{
  "n_layer": 16,
  "d_model": 96,
  "n_experts": 32,
  "experts_per_token": 1,
  "d_expert": 144,
  "d_shared_expert": 0,
  "activation": "swiglu",
  "moe_layers": [0, 1, 2, 3, 4, 5, 6, 7, 8, 9, 10, 11, 12, 13, 14, 15],
  "router_score": "softmax",
  "normalize_top_k": false,
  "routed_scale": 9.45,
  "balance_loss": 0.00218,
  "balance_bias": false,
  "router_logit_norm": 1.5,
  "init_std_router": 0.00662,
  "lr_router": 0.00201,
  "vocab_size": 2048,
  "norm": "rmsnorm",
  "norm_eps": 1e-05,
  "tie_embeddings": false,
  "optimizer": "muon",
  "lr": 0.011,
  "beta1": 0.93,
  "grad_clip": 2.0,
  "batch_tokens": 32768,
  "seq_len": 1024,
  "train_tokens": 342600000,
  "steps": 10456,
  "dataset": "wikipedia_en"
}
Below are experts of layer 11 (counted from 0) of a mixture-of-experts language model. Rows are named router (the router's row for the expert), gate (a neuron's input weights, with its number), up (a neuron's input weights, with its number) and show model dimensions 0-95. Each number is 128 + 24 x the weight over its row's rms, rounded and kept within 0 to 255. Numbers have three digits each.
After each expert's rows: a language model's description of what the expert responds to; "gets" lists some tokens that make up at least twice as much of what it gets as of all text. This comes from a sample of Wikipedia text that the model never trained on. Tokens count by the router's weight.

# expert 9
router:106120093174114122090118102127147143190126141124126167100156129110158130109149116128136112150135122079126112157076084127161138109077142103121154149122099129185122156083114120136107150135144145129120132144173141094142107152147084150098129135154120119154108122143097132171127127148135097131
gate1:122129096083121124093146159162092144139115135141145156109153158127100132111087119180115103117143120114102136145140136090148115122094159095114099119082133152148129128159115122125114138168084155138125137124156154106123135125108132144179142152136134083115125070161114155162120145132099177165
up1:115131145097100140166150136134132153145142099135158094115134128079175121163104119094102167108162115108142117104132121123133125163103114157116106127122124122119106145093143123166125155069181122128133169112131096163089090149135155164142162130109144131146143121125152106116161085142154087126
gate2:154122123089108097109087124104149122133136162145094143141157104148157175144133157131133167113148112101125090134121083123115138113143101130145105091145143134122100128144143126123157113145128125075115122142087092117094071146135171172105115136124139150152140145146089117152166126161158082105
up2:102146135134138136146121102102114165113115143168163145124123181131132085132116116179106106120146152128101153140129181126112072097112125112093141141121109145104132110086084128158093150163145139145120136118142129115150164117123119108155151136114131177123112169135166163107076143132115092149
Description: Short word-initial syllables, mostly capitalized in names, like Co, Mo, Me, No, Pe, plus single vowels o, a, e inside foreign names.
gets: "o", "a", "e", " No", " Co", " Be"

# expert 12
router:130149096118162130170098106153112099151149148158127150123096185094119110126093111139134144130163154135111110118092121108147115081161079189148094137134104104126173121113144146158118157143161120135150078148131096130154119144150159104118139137142125101110108151136165145138133088128135128110
gate0:135129150145124102114096108137120133165135145138141120124079108126140104140148146135137108166117111137122163161108157110129137127125170148125162140170143107103150078115142086136099187169091145119144125155154109135183157115142115070103126082087102107114119110166156115116129133101126137110
up0:091151143133115132159112153110124124125155136118108135162113162143097171091102157132127123103092117135158156104137132092141115069091106125124060129089113128115133158152106116114121108111107166136106139102180132143078141113132146151158093154138114112140120094133115153105172093116141107131
gate1:129132113107174143155131128105119150106130077126116111079176120134116141081140147126120098126124100116131147180118113140177057118130105093095113114118125136090099101119133100118115155124115091120124148130083134074149115188106146104107116129095103121114119104137113120123114110114117104127
up1:120127137133140083153141089132085117132068170135165100179135103148137120106114111147130146148118127109139111101093143146146151131154123131143109129165136073130148151141159160135144109150109113132168157133113126164115103083153117138127119142110138105101091106117144151138114152201138135166
Description: Articles and determiners opening noun phrases, such as the, a, this, same, some, new, first, often after of, with or as.
gets: " the", " a", " The", "The", " new", "'s"

# expert 18
router:078165171132116116142132143166103134101137108121138103135123142120148138162108102170139158169135100117119140124130087151135177135070118128103115142085119148115133141116110129117139138120158145120128107105175157086122116161117097138170162123105128104100182108114130107087124154129101123168
gate4:122142084113141157152128141156089154145137124163104163127102128131145152131131063143145156100141075137157138140122122085146157119114151158126117148144122137091155098176091146133145133152125143173115106094133140144169102088115159134109161180113137130127127140158147146121084116143150111132
up4:107161170135157130143099094133134078138140137176123129123133127093152089131114153121170134158127138139113142142153098165136158169121118158131115146137145143110144147143187101134122100136105078110066130139159126156165144073109141116124154116166112096145154126111127150124124126138173137139
gate5:104141105095092105132101122171146140169110145136110131125101125093086131101082136157095129123111120087093106138167100083155146114109154118112127124111092177185100116115124157152119097126104125112143145130120137117125125084129181129121133129105162135157147144129154103131174132145103144100
up5:115107132076136133093124123122135126134121127142090132124104155118137145113140102091169126101124134142130148164121112126112150100137146119136136070152100117105112133112117151145103153066159162174084117129097115107131097191115081116088113143129120152111118075094105144152106095140108129127
Description: Lone capital letters starting names or abbreviations after colons, semicolons or table pipes, such as N in NiceZyme, O in OMA, W, S.
gets: " ", " D", " S", " N", " O", " T"

# expert 10
router:134096100100126183130173125129129149158150124133077145140098113121162153127096147109133139114135149090190142107128151140093122167172140138177118089100119128127140105157106140159144115089120092095122127101087074133117126126135161126124121132126132130137103135142153144146097111160093111149
gate0:122117141152136183119107137133126110139103130153170098139106179118120147146117145103110140111135136127131136125124069117114162130162139119088093146101098076119161129174147144138127147093150137147174148115189138148131110121139136138170133118129086126151140072103140132104139149116110094090
up0:137137129083124125151103076117156107119079099129155141098103088110078142165200185121097139119154128156145132106144139120132136122097127141181067140118122126129108140110145112128129113158121131095141121145114135151137138146170115114111130141134164157111134157116094136144125141113111163158
gate1:170127124171129076122130173135138095117145113137153101104118127127100116091099140140139151122108126125144142098178127112101119131161167140117143120117174115123130117155142098147151167139132135150138172123081131140161167132091109176144105159134150114108138070096100093092147106130125120144
up1:127114143173118160127101116118073110133138098092166122101174115104150134152127173130146166115148116157138120118114140103143136160089132143149140157121175095076141144160109100137121132105144098135117112126135149167147102127129137093151138124169130089133123148097106108176157095108151121160
Description: Mid-word pieces like er, or, ter, ist, often agent-noun endings: compu-ter, helicop-ter, custom-er, f-riend, En-ter-prise.
gets: "er", "or", "ter", "ist", "her", "ier"

# expert 1
router:137148134131170129106127154106128116124097102128143171161137096094107114101097090137157120163139116171143137064167121120158123176134073115126125142136123134114139158145103107143146127153116134157123123142099132110138143143084147100149143113100174125150105156150142115153120180087086136137
gate3:110126082122134151138100183129086142134131126095096111147181101127115118106149122111128145112151119156163136168140145130139073141086143101117113132168140135110136108169110127122127131130086117141141127121145121110106104125091117106145127104125159155120114123157044139117124127071106165141
up3:121181106078106154158110079146157161099102121115179133153102084093115134121125124143123129092162133128120130143115082123084142114134151115100163126165149114140137176173141162114134122107138144125141144107139131144131139151127140130145150177116136143132115138171132072113111133115173119135
gate4:139174089174123120124124106129142108125160114126152091111155143127132127126115161099043126134135159170146129128120128161113138120134173109159126123103146108149135104114109137109103129131163164126135113091148133171130114123069124136153110147138176111112120135087125142128165139143185114156
up4:144135128154128135156102075163131116106155144067128092154125144141136124146134149071130131129115137145133124130104127159119101144098103118131127115124100135106125077154066122156098147140141100127160150097155171188159157141114143102160113133154158143145107116116123114135159134147145105174
Description: Single-letter word-start pieces, mostly h, b, f, H, B, beginning a longer word: h-unger, H-istory, B-ig, f-ather.
gets: " B", " H", " h", " b", " f", "H"

# expert 15
router:128152118123144142090138168166148083132107159132098135152152153117122139109140084156128098111111103139133175135119143097103127130162154132146161122120122134132170137153110123125130090153165164161164095116105092145109122075113176107129126110142163115153120139161123108175127088132157166127
gate1:148155128150099109105138150124088166140122142116148125146133104112094132129131131106098174110135060090147130099148107131102146164132109148114162172128087126152144162177130150139112127101112117107137108116111133141127176159105123114131163141160155108134105137163174109098096078123143138143
up1:116087144113140129150086072116115091154115164108111152127121114191131140096119088124150095126144104146145139149155145150141091116112130131162107122137190108141134124088149093139192113134138145127140102146119115149155089148114130100134097119114104184163129149110149115142118145143126124128
gate2:133131159132161123099082128137175089185119136139120104150128159158132122110169111091123117150105118145194102111111130127120122120120143123143157121125111158130142082056146112102130125164133119113162123127124121163093120174136121129143137131146112168117099107112158154117129085120104094150
up2:124153135117149125105111166116077173117151188101127127144149108164130064163080135123150132114160119142151125143149143130130099090118130118158163133129120139117153165119119119085110166125145162139101129158110109107070146102124145099131116146144123131138169134106125127115153138097143107080
Description: Prepositions and verb endings linking to a following object, such as of, with, during, about, -ing, -ed, gave, played.
gets: " with", " of", "ing", "ed", " for", " to"

# expert 5
router:164126126126162096109172111126096145149114100137132161116089137149111127128151135121128152097152137127119140104084128168109087120133151129104096087121118163136129121075152115119103163115139121130110142104138177153147096141165150168136140183166116119113151105138120163063126113157119139124
gate1:084095137111086117163122093131107115163119125122112165128128125150165061140112156156132115089141131149156107172157073133099141109142137138124136140098085117121105169144155143149117137088124105133132109129129096137094108132099133181141147098147125148141098120168138097112104108142105143132
up1:120076119162084104168127089120073134120152096106093123130127099144128082153110135122120111083138144117093126132116087098158144113129151107137140144080113132131137137137128139112134112096155106134142114127129132170120107126100120164150152085134127125117098099166146101108133065159088147140
gate2:132122141091106120099124150108137143145178106125129109143168116160073125117107153149194142136140104099074127106170110120097131144128131136127111127129139086149131090120165131110129159152139133133109154153110058128116136149111128087111119125135090104152149127102151119126064139107140124125
up2:133124144140156099115113126075104170158142092116105087110161116144129135122133138134125172132188155083061112106150105160109128151130141113136133109130124117147134142139147107123128101147167108074119120131117110120194109163130121127120128134132112138079125086137148155115107166118151115151
Description: Word-final suffix pieces completing adjectives and nouns, like -ive, -inal, -ar, -ical, -ational, -ution, in technical or scientific prose (spinal, bipolar).
gets: "a", "ic", "us", "al", "ed", "ial"

# expert 0
router:120139133104135156121128109096109113161121155120102146135098124100152104165149151127108099119185092110159107128159164128170109100168141138207168155144129106137085140120093138129136133148124116141111104128132132120089160117130134144109075077109152152145129090115142124125160146130113138146
gate13:142086123111151102101125091163091116101137111122141153163134136128114159147164167154096126129077140163116151122171150101111145110167158133160131166110099132119128151138151154099135126161186084123124141132112064161099128147134116108097117118168125119117131135128137122127127168111106111113
up13:139107111145091119113142123146122137160121148094130151076100090159123078134145140136125097153126135101120086150155107059125154139132159109091106134174159150102123147128111097166128175090107122133146152109105166129105146162108133129137103138137130159135120155107124163162145096108126133100
gate14:119109140183147143127118163100092139129125153113121147136112188108106144116095136156106137104137133144105132127148102077125164125149115119127144132154115151094121110143156084072145134100140120158103087143102099132122108083147112129157101155099156155142116140102135091144100141166134179145
up14:121149136116114123129133113164149126120101126163119129134127103162097124143112123128124136148101154104176129138069102123137070120172102100134124116101106120155115163116161159141141145082149091088134148127115170119163118147123098157156103096112085100115108186120152155105129107166136135133
Description: Middle pieces of split Latinate words after prefixes like re-, con-, ex-, such as ig in religious, stit, icip, ad in undergraduate.
gets: "g", "u", "act", "stit", "ig", "iv"

# expert 8
router:095103135099148166136163142069152152135128115086165136120147146135114139117141122154163129130083142118120132172179135140130097155117125133173146148125154104102120101130099095148150128147129128109136153126136176160125124133157169137147100077159139102149122092101111114120126090156172146117
gate16:120133142140106115109118130122150107117104110089084120135121156130091173143137111139110146158134144151129117135160134150133081130121159124144144121175136092171117132145098152132093127167129186143154098091124135125141146145117146079129142096187140063121156147161118159125102100132137157116
up16:132088155129121117099147135109158139129149108159077128107126122122126148134127201075139087113154141100135114147148149097106130145172150151142180116128125151099113079119153137141116109150136138119137124089123104134134127117130135115144152092162106084142156186151129133155131136104175109112
gate17:157123098161107125166103128110118134145121144108059132072104089099117155097139144144113106109121165102125131099104119103156112158113106113174133158128133141103120155126158114128132117168117112142087151101118138140088131178131139172128115117140175095122124131141093141101112099158151110150
up17:157111154133132125126132147136175130150144106141123137120107115156137170097137133108118141093100145170147107106085080111173139151106166088150171126104085147131149127133115127132149148130131115120118111115073157117129147154136093175108160109179156156148085129129132134118134130093150137081
Description: Inner consonant pieces of personal names and surnames, such as g, ff, ell, ent (Rodgers, Leffler, Montgomery, Costello), plus name starts Ed, And, John.
gets: "d", "g", "z", " And", "ig", "and"

# expert 29
router:093119142149113131112108130117093150104131138142100122119094093146148123119116115105112137136081123160109121151090160143136137134122172094161157106090109099137102090159112142092087139142147085131104159110100094137101110146155123160134157158137156164144103162098084162099115113129140130091
gate0:082115085120126104138105121135087121152148089185144162119104176131155137094121147113110124129100126091089085148101127136166187185085122123135125133145147110157127142145125137122126160133152102117174114157176096112133126091146145124104118137132112129102127108141141107094129123136132139121
up0:155086130085108138112127125121108114118065130136159140129100140088132088193152104124149153119139159117121137139148133152115156123087093127112083137097100144130167110131135137147139087191130135119150155143111148127130087114156156137089099150122148151127122126098141116088151113154104123144
gate1:135121132144146094167170109105087164072099097124129150112113093115136134154099123121125089128098128150116137133155097144111154155143111120115125129103096086124119152124145121113174116093150128166114125129091108134126156119135125132148132098079165102147107152112133095141161143104051142111
up1:103145132144145092112110128091135136112138141089151158156143134136111140150144131145158115128100100150114183132162109150160106130160179165105172120134071173146107143156121098123140087127107137150126120128149107107148155107160135114156127099112152123166145138101107087144152109121094169149
Description: Word-internal pieces like in, ic, ac, lin, at, especially -in- in names and words (Magnin, helicopters, Teacher, Claflin, potato).
gets: "in", "i", "ac", "on", "ic", "an"

# expert 20
router:173104151095098086136096129103170149128120139115137091180155154129111156160138136148159148113099119144137137092156103117141159121092108096115109171091109150140145112149140109146110104096083110125119092150108139127114156156134127158117141158066103146125148120116072120122128128122138116115
gate4:149118158137128147143132171154061135117127179118102121163112119098138146155117159112121120134154122109114143099120147087150122135133065146142130168143132131104137069150151126187142119137091138164126116128140160134089118120089115123108099133091083108148113134146131092115092109117141112121
up4:127168059126115110087119115092147119122130115091115100111116088128112144121112092139109115147162145132152155168102126144129135112138160120078112104116170135162122159107096091103163154081129131113076132135131108140155134118150138114163133101137136121089170129115120093097166120110132114143
gate5:120171124145121098104154107129134136105145103144112148134151144164163164123102100132102161107132134148101186162121115099157083109178156115113096100148125081155119126102095134133166135148106123099117122146155115153114118146134149143162138135111098125100170131105147175125124117143159073123
up5:139162170130102120120146129115155132112133094109092154114134130121120166160128122156132123158118113106087116107135124112120131123168149144080118111173138133131139151173150155145150120110090119135147132049126132177170123111146140135107157182119159137129131164106122092181131105161128117120
Description: Single capital letters inside acronyms and codes (IRMA, OPEC, IRDT, GER), plus table separators, dots and hyphens in abbreviations.
gets: "E", "C", "R", "S", "T", "F"

# expert 11
router:118110082139127133126127114116153123131067102150147119136074091116142139119131164068137130109113158087073136134103133095105142119111167126120132115168143128138155131114074161151085116112120133107119126123140105164124097133099169126120122172105097131141113156112180153125132106126119097132
gate1:118102115119120137122119137103154133160157158151108118114143094160178114167104069158078129118112118114119147146147145151122113132129145146101122107093201128144153127145124125125108127181119120128113127141138146142133134128155064136157144142174109083110120154108102165077138126104133126115
up1:146113125128130146125138089167142086130108123122151115164123106142131122119137113143124086138125167106138135099077155141145144138124125120154109176157140141100125108134174117144117080114140151107172099160116109149142101166147130157138129151112120147128155133159045109080180148128113115141
gate2:136132112117157159125169112134119143152125134123156126063121120097170141159084132152155151127124168093121107125090096119133098071117159117120145107135180110163172118115128129157148150136088081162119108125129128123090136116099170131135121134108124123091121125149159120131135092111130173140
up2:174113122130101142119120110139130152130103117118115105133106137139116157134109135118150098110121139034097150180115104125121167134123139097133149140125121099122148117141123150156127107111111084161090093146125099145129170112148168114123197137104113127137138102152117079148145120134168143151
Description: Nationality adjectives (French, Indian, American) and inner vowel-consonant pieces of foreign names and places, like el, al, ish, ol (Angelo, Hidalgo, Krishna).
gets: "an", "ian", "el", "ar", "ish", "al"

# expert 24
router:136145138138157154127124112128100153104138079116118119145149113170120122154120147087134166117158160093096124133094127159136119104127156130096177089115096162133110142138174124092180110158127138120103134120098148088140165124143136127106144169160115150100142161135111107113120080088139142153
gate3:094159132099106101183117163163154150155136136137096142126116175113095147080139089113125129111122119163142101145130137146127146133115149125163124109118093148109126129113115172085158101124107139128157127125156126083119122115184141139117081143122175110162117160161129143110083123126156111114
up3:118132133147096141139128147124098151178111120161124095164110192106082137102112155121085117091123148105107090115146150084106124112152110134122099133102125142111101087087134145100174097156093152136098116140105089084144108152143151155121111126144165121148137138147149142134129118097131132120
gate4:141125120123107082157103139106144108170138122151140125143101073131154143093144098123112157161135123141156138151123133093145132111128085129152165125135127138150144140107139129093149085140149097131157179110086172112153118145100099141096136128129112122118170085174109073133157144107146119152
up4:119113122102117094119101112089141096126147130152147126123119075117167119150120115115147172124180124104139132115111147107107142110136060115149147137161158119161086164083122125113104091130116137144112163094112107082149111149110129134095147142094089118120133107179139120145150147136114116167
Description: Head nouns and plural suffixes ending noun phrases, such as film, series, band, species, -s, -ies, -ations, often before of.
gets: "s", "ers", "es", ",", "ies", "ations"

# expert 7
router:114106110118124097153184124147165113181154156141140145123130136186127150134134135143135170101090109112090121120087125093118101093101124132158138118119104149162118125138114139148141105130096133153123146129121137152115133142112139136119149193148084135101196148115097124087093121129108119147
gate4:139153132120123105115136132112112142135089152131119095172149133144124126120133129160114100123125111153149126157140128145162116157166121132159102153149141119151107134110084135125118152139113139053137171108084113098190139094146126165164149188132157124101122125150111145164126164140111104170
up4:147142100118138078150146166166140095152118102133111153143085090113169128122112097116141115134132142160155120170111119098133103079134116106139128166115134150140127104099090124114136108116126131111126107148164146169138122163098156111084127103142099090135092115173142164119146150097081133132
gate5:168134120149158159133113145108112120155093130118113096133112121142117154139110165107139126106164154119105128146125132130131155118121095132149132079086143092133162130097170081120143154140088131159131131143122106131176154173169130095106117101135115123142097138087115113125102162124185080159
up5:145125122141163153126126137152120141095112125105128142136155137128128114111098139085090103134144172098156088137131135156125129143121139149155105097093154132147090122158123156152126125162103120133090188108122120105146115167207165133110138139179107173124118153132107153130129134131174121157
Description: Year tokens and final digits of years in dates, census headings, birth details and tables, such as 2010, 2020, 194-9.
gets: "ia", "6", "1", "2", "3", "4"

# expert 6
router:115149094142116096157117076158124172126159091149151155108135137115116103103128117107129118168133097160138141101091144133137178127166151131133122143151150132125138145120134091120134132167147139117138166144158114093132150119134124112120100075112100127148097083167116089136150136119200123147
gate0:103156148110117127164140094149164166098148140161118075109129111131148090142137097135076137129117111153143152115127095090084137106123133147168169135158149125134147138153140139145107142147149107145151112132165081127104115110092108093122142140110117135145150137104126155146197158129168142130
up0:141170140118138116136175115140171142121155097118179152068156134117120129110135129173174109144127150127152093150110183152154090129164109083117097115112172125117129124151124156144112099154162153142121142126125123146107128148106145082154139145153125099096136094156128124137104144141118096129
gate1:082128120147086112117157126136112152151134089145147144112119135125139129126115100131151094106168148160125156099136112124157107127091102084122165122148084116167157149121147106121174146136160167148103158168129136073104112137127147131137133107129141086138134118138140117156180103107083100096
up1:159128144143143167127101101141066135133182138146135125087135137128157140139132168098145134121142110127138153114172109145134089121086113126103132127151089120098137129125154110128129136123124132130104164130091079103091127163096140120126118162102117142180152153113147150143083147091117074105
Description: Pronouns and auxiliary or modal verbs in clauses, especially not after is or was, plus him, we, could, will, be, believing.
gets: " he", " not", " be", " it", " him", " is"

# expert 16
router:117119146164127109121125188131133155115100127108118119138174079111108139137148148109098147115110104128078113147143144161115112127138147168114130136127127108115150164081136128129125121113126142142118163089116077128189097147132116152164076145138172120088160108135103134084092150128126116122
gate3:127099115158076081155101162154121141139125106122130129149114128169158110106129132119153140111105155101120112114144097132103120129146115116131172127150182113143150128117153139148129136148162144077163115145097127140116132112140185152132124104124066099137169146137128090079101142179129137117
up3:104117132155136167132094128114120120172106074100154098139167124137140155127078151122134153115086117089134134120158123103137096147176152135107122155147169138131129163114135119130121130147177150132120082145119143114080166125140172110121113144112120172119141157131116103127144164184110121122
gate4:114129124156091114149114103142100115123114144137138127142045141104125121135121108148121151152146138138103132107129141114111124098122157115119133131158165155110135180066133106145101080117112142122103116138110167130129122138102142104174132119133136200112111157166109137160123138120102173082
up4:127103099170177120124132120110104136167141140113129151140109084110109147175157115126120143159157118092042145143126125115146115113111091125161157107134116108157109136130123082126114083137132107118114121126129146165141143162182143107134165104172131105105112161134122106145118110120126146098
Description: Consonant-heavy pieces and accented byte fragments inside Slavic, Finnish and Indian names and places: Usy-k, Stojisavljevi-ć, Thiru-v-ananthapuram.
gets: "k", "v", "h", "ov", "w", "op"

# expert 3
router:162154163160153135149111076124134135149090176091118131097140141170127143108138154146121113093092124099155095131161153123088144125083086102137088108128168133150115128147123117130110073100140129126165150149151117109122120128098075129131091153130130131142094161130119129103129161131111137110
gate4:148101153121117157128119119130103142150153117111128122134116148195188131142126095136134105169111120177169162097136137114114130160114155157115156157172122149131138144118122076137170141108090099158139101114136066099132113136130123125130156125094168144114123107100180138121130126140125146125
up4:139104123105104149148101130132120135150168121097143137137143114142164140113117104123128133142150123175164174100159147110118169150132132169168144132155141124113173120115144092117162089108101105125147084098114112104162072105134127127126150123065094144127121094129156170100131123101133128098
gate5:108145114106158140083144080091138146155156121106133135133107111153133135101121133118162172099155098177147100131152119148165118102149112078160151131127132113138130116136168101137127126083156104108109151114099118140157148164161091140112115083138150120160136126132156145137092172134167153140
up5:166145100149131155094139115110137138145125145103112096146085136149174158116116125120127176114094105158151104127124145103165126112145091104160146089160132126147126104174155093158154111125126082151130135137113094154132169129147112115123134096069132104170132148156102127122091164139144135122
Description: Line breaks ending list items, headings and table rows, plus table separators like |---|---| and heading marks ==, ===.
gets: "\n", "|---|---|---|---", "|---|---", "\n ", "===", " ="

# expert 21
router:124120143129141129110130125120113155080123097124141117123154134192133126162146152124138112134128137122126124074098098185093084153091132147066092117104114118110088119104166115096116139112135115117126151088149158148183130134153118153148132144146125169087138144090106152103120148140127127136
gate1:166130141112111126178154161121098101116115126150116139153098139129125124143115066106148112124083158139141144141099108078137112118149130148119098129124140086121131118168116115172170105142117115121136104206138164120095117129147145154097135097149100140140123091164121147136130105119088096133
up1:113124132116127121117108122137109081141146135149154071111151121118128104097114124161121154131132106140119135124142145138110162114143144134144201153071124126126103123089167166122116097143164143093120199083119129086157111143131156121164115113107117140107112125120157108172100144126156143146
gate2:127148148157128155125098110116137130107079142154128096152142160092104135112123106112075146109091142079107137140138139120140110107137121163132113120154125056143172143126118122124149167151152115160107100107094118123086122100136121141111162149087153115117132167160169138113157135097139101101
up2:085145151095138123159157127096119163114109143133154141176150192136132111100114094117106122139080101119143135120116149130119133147139094091147114136138119156147132122099107120097103105086119158140161137107135087109116152082088127118127115150116166081135138108092101116108166134145106101096
Description: United before States, Kingdom or Nations, plus digits and commas in table cells after pipes, and scattered word pieces.
gets: ",", " |", " United", ")", " s", "6"

# expert 25
router:137120126118129108124132148153096129129131145144149109145101146125127174085133121104137100090133141152147094148100093100095094136157152095092127111097157142094165143097168146118157128161085165137151102151122111093116104134083132124118108109161145129123104085090150146131087126126131152074
gate4:171162109129124100140119115097138157146133134161098113108123157109136132114182133111122132103118142152131148109187120161087121132155105113135133094147133128153125114121147129126163145140102149131100145122151148115140142110135143104143087098185155123094196141142104178133102182118137135169
up4:147156116116146126123143105090092180116136141122148114109110120120140147121142149142137114094119140164120148159191140133144146113144142130123120099174167129088104120147155151091172137098101143133161111109116134108176134124129055116153126091133157132110155161156111158166112141091117139133
gate5:121146102113152117111085087130118102131143097139119116114128140086109087141133134143133116126118140082181057110118150139091155117169155153181146110127106104114133143157101146120148139169150160108083152128090126102134114138139143145104128099150141160179135111146109138098131146096127125138
up5:138123178157135092158140167079155168148136123136101123139143130152170107121144114116072136142137086139125194125113129102141106155118116131124140107104149115098122131077099118129140122131128160106109127133164173145151157123153146147166100146141150152110154129094118118128123130163070128110
Description: Connecting words and punctuation between items: and, or, commas, of, to, &, bullets, plus French de, la.
gets: " and", " or", ",", " de", " of", " to"

# expert 17
router:123129146124147133105131122121113156082128095133138125115156132194116138152154153126126102138115142129123123084100096186093074160083135151075091130111118118120085130103161126099114133128124113130119144083139172147171121134150117151153135135137135171081149144088102140109123144131132125123
gate4:139152118162128134143147139137076104130115101152157127144144126139120169095160147141129144123091135155129153154116148094160170105127122129135127163105112115137138119198108157119128111129119155141086085123092146120122126119114123109085134074077146123146144164138162119196119117163133128138
up4:142117135152126119070119149148121113114091119110167144149179074119136118143147123103142134121097118119134179142142138110145157057115088150150128099142151121109152116136133133089128114152111160143147132102105119169143105154141117161149110089119094081112129107115161111144177142136128145100
gate5:113126149094101116117085088102115094168140121186125137121102117133125188126137141117090157108118107153129114115136127104101138104156095125148170113135130151116132144116088141113136129142137098105167109122119176127106170098078149162133144130137121120097098095140132098125143145166115151182
up5:115088099120126139170167154176138124147146152114145153136143152105116112120089115162119106111137160084090145097134135135159134158114153077139113128156136086186103138121123111129098127122106117155138132102089113127119139139111141128076141110097097120078149157139150148146103170137108143103
Description: Mostly the preposition in, also of, for, commas and table bars, heading places or years in biographies (born in Frankenthal, in 1985, released in 1990).
gets: " in", " of", ",", " In", "In", " "

# expert 27
router:106132156148141131088114138126096151085137091101154115132135123165118145175130158141142111118109157131144136120101083183095113147079108129095089113121133125139107106128167134130118138123106086111150147105163169152145155133128080125142131142109131178065159151137096138110136145138146133118
gate4:094161152103126130138135129126099097168103168140171124162125105062109101058103117120120152138133104115122148111170115104153090085136124125175130106123128162133127153142120120155117125134106159113118126133149129115128131152127153134085129138137132082154130078136138131144112098118163082102
up4:116103137152134130096115126102135169122149173151127134141115189114119117139167146075131067077152136126117120102111164122111140158132131156127121137112116136134123132110161135150121119148100117129112110113118108094118105105154128175160115124089108095139096131098092127078089132093083110151
gate5:171105117090183127131132167149160121120188151128122112127120111099105099108111096150120140135162135100138163132144169148188119121125095162108145147126138110108153135138127090135132118127137137187156119117119089135103113139137136112084146125075125133140110147121131151154086132115129117182
up5:093149174163096162124098116098076160115120132105126121125133113100125144139125128134130139119108115147155120134169140128116114077121125108189112130171109134130143074095151126127082135113161165102151107118099142094150154107080163154116115114143139157131109148126159116125121105102125169098
Description: Opening parentheses, quotes and symbols like {, _, <, plus starting digits of years and numbers in tables and lists.
gets: " (", " \"", " 4", "–", "(", " 3"

# expert 19
router:120147155111082155149078158127118126128154135099151100107147066109122118124129116143117066158165111112137168122149135119099110113117146116125083141140146135134128109119147121153152124125125128112101127144110143120135122118137090131145080069106091125131159102139152156146148155113161101195
gate3:116114122139109168136116122136120130138129141156119127141090137114122137112117131157185094165110141114114111138140131102099135155146121124116088088133114121168093125117114140104137177154116171109159142158137148142089106125101083113122073133089109123153148078150174164176131144107118162097
up3:095152101164116128132096113115099134128143176112127125146114161158134090116124103114165122143171097110097132130145103100073141141162101082120145117138126140112164112168140171185147148121117133087077144115149134125158148105142104084128160126096138116125143124093153118130117107164131141121
gate4:124123131153085131138096164151145111137093095119117147124128085125109151089138093143139129120116090143148127163142113120159131150141113106129132166170144158129141100119149114106130141134162128139144111121135156100080157144135095135153088129127077146116165105125080154117158083064161141149
up4:127088119165132086128127124130159093136137106129105134106149139153133113146145176137091129125097143117133095039115123152088135141140148143105112106096095124160136161124100162134163093143128175110140115119114119166156142138088157125143137153131150141126132145162122154145125144141064136128
Description: Short pieces after an initial letter or first syllable, like s-k-i, I-v-an, and stems sim, dem, ev, Pol, Nov.
gets: "em", "v", " ev", "ov", "ol", "im"

# expert 2
router:129120166128114090122113104187118131102108144107149146103098133117133132091102152120128171134129128122123128131115123134150124134142099113113140157136146097119137134125152144121108135125089126091124069127150129093123204156148077092116132087121135157117111120117164146144131158127053167150
gate15:168102126140112104172110106102093134159124149108166173133135117123084141140167147156120107110134099119110116152122141130136127151148132084128136113129114186120137144090173115107154133152119128108131134102104097094162146128135102107122119125124107091156138118083121111156169143109129197167
up15:128099097109119140122131133116158121142107104129130118078118163115112136117114117121133116147153147125155169089129138109147144139101115131139116091088083119135126142149100130141086166105110130121151119121060111108100105084118174155160128119091128160092099155156122178145105076156148106133
gate16:109108161124148120154164101142090170098136119131113083094151125096154181139110095099065127129128123088105133163127141124095147134119139130108112127148185134130090119114131097100120128103156125094149118105151166067117108119164112129127129129123112142124119076113116151140123143143143105100
up16:173116124161096149113151114126142124100125157089122159090214090118144104121155129152167137094082134123144111085105113085153129130088125194121134138118090107139138119111126118136134151124112113123130143149118158149122109119171141126132143131133112129137103167136100087103111126154140119151
Description: Word-initial pieces starting with r or l, often consonant clusters like Gr, Br, Tr, Str, in names and words (O'Grady, Armstrong, lake).
gets: " L", "r", " R", " l", "l", " Gr"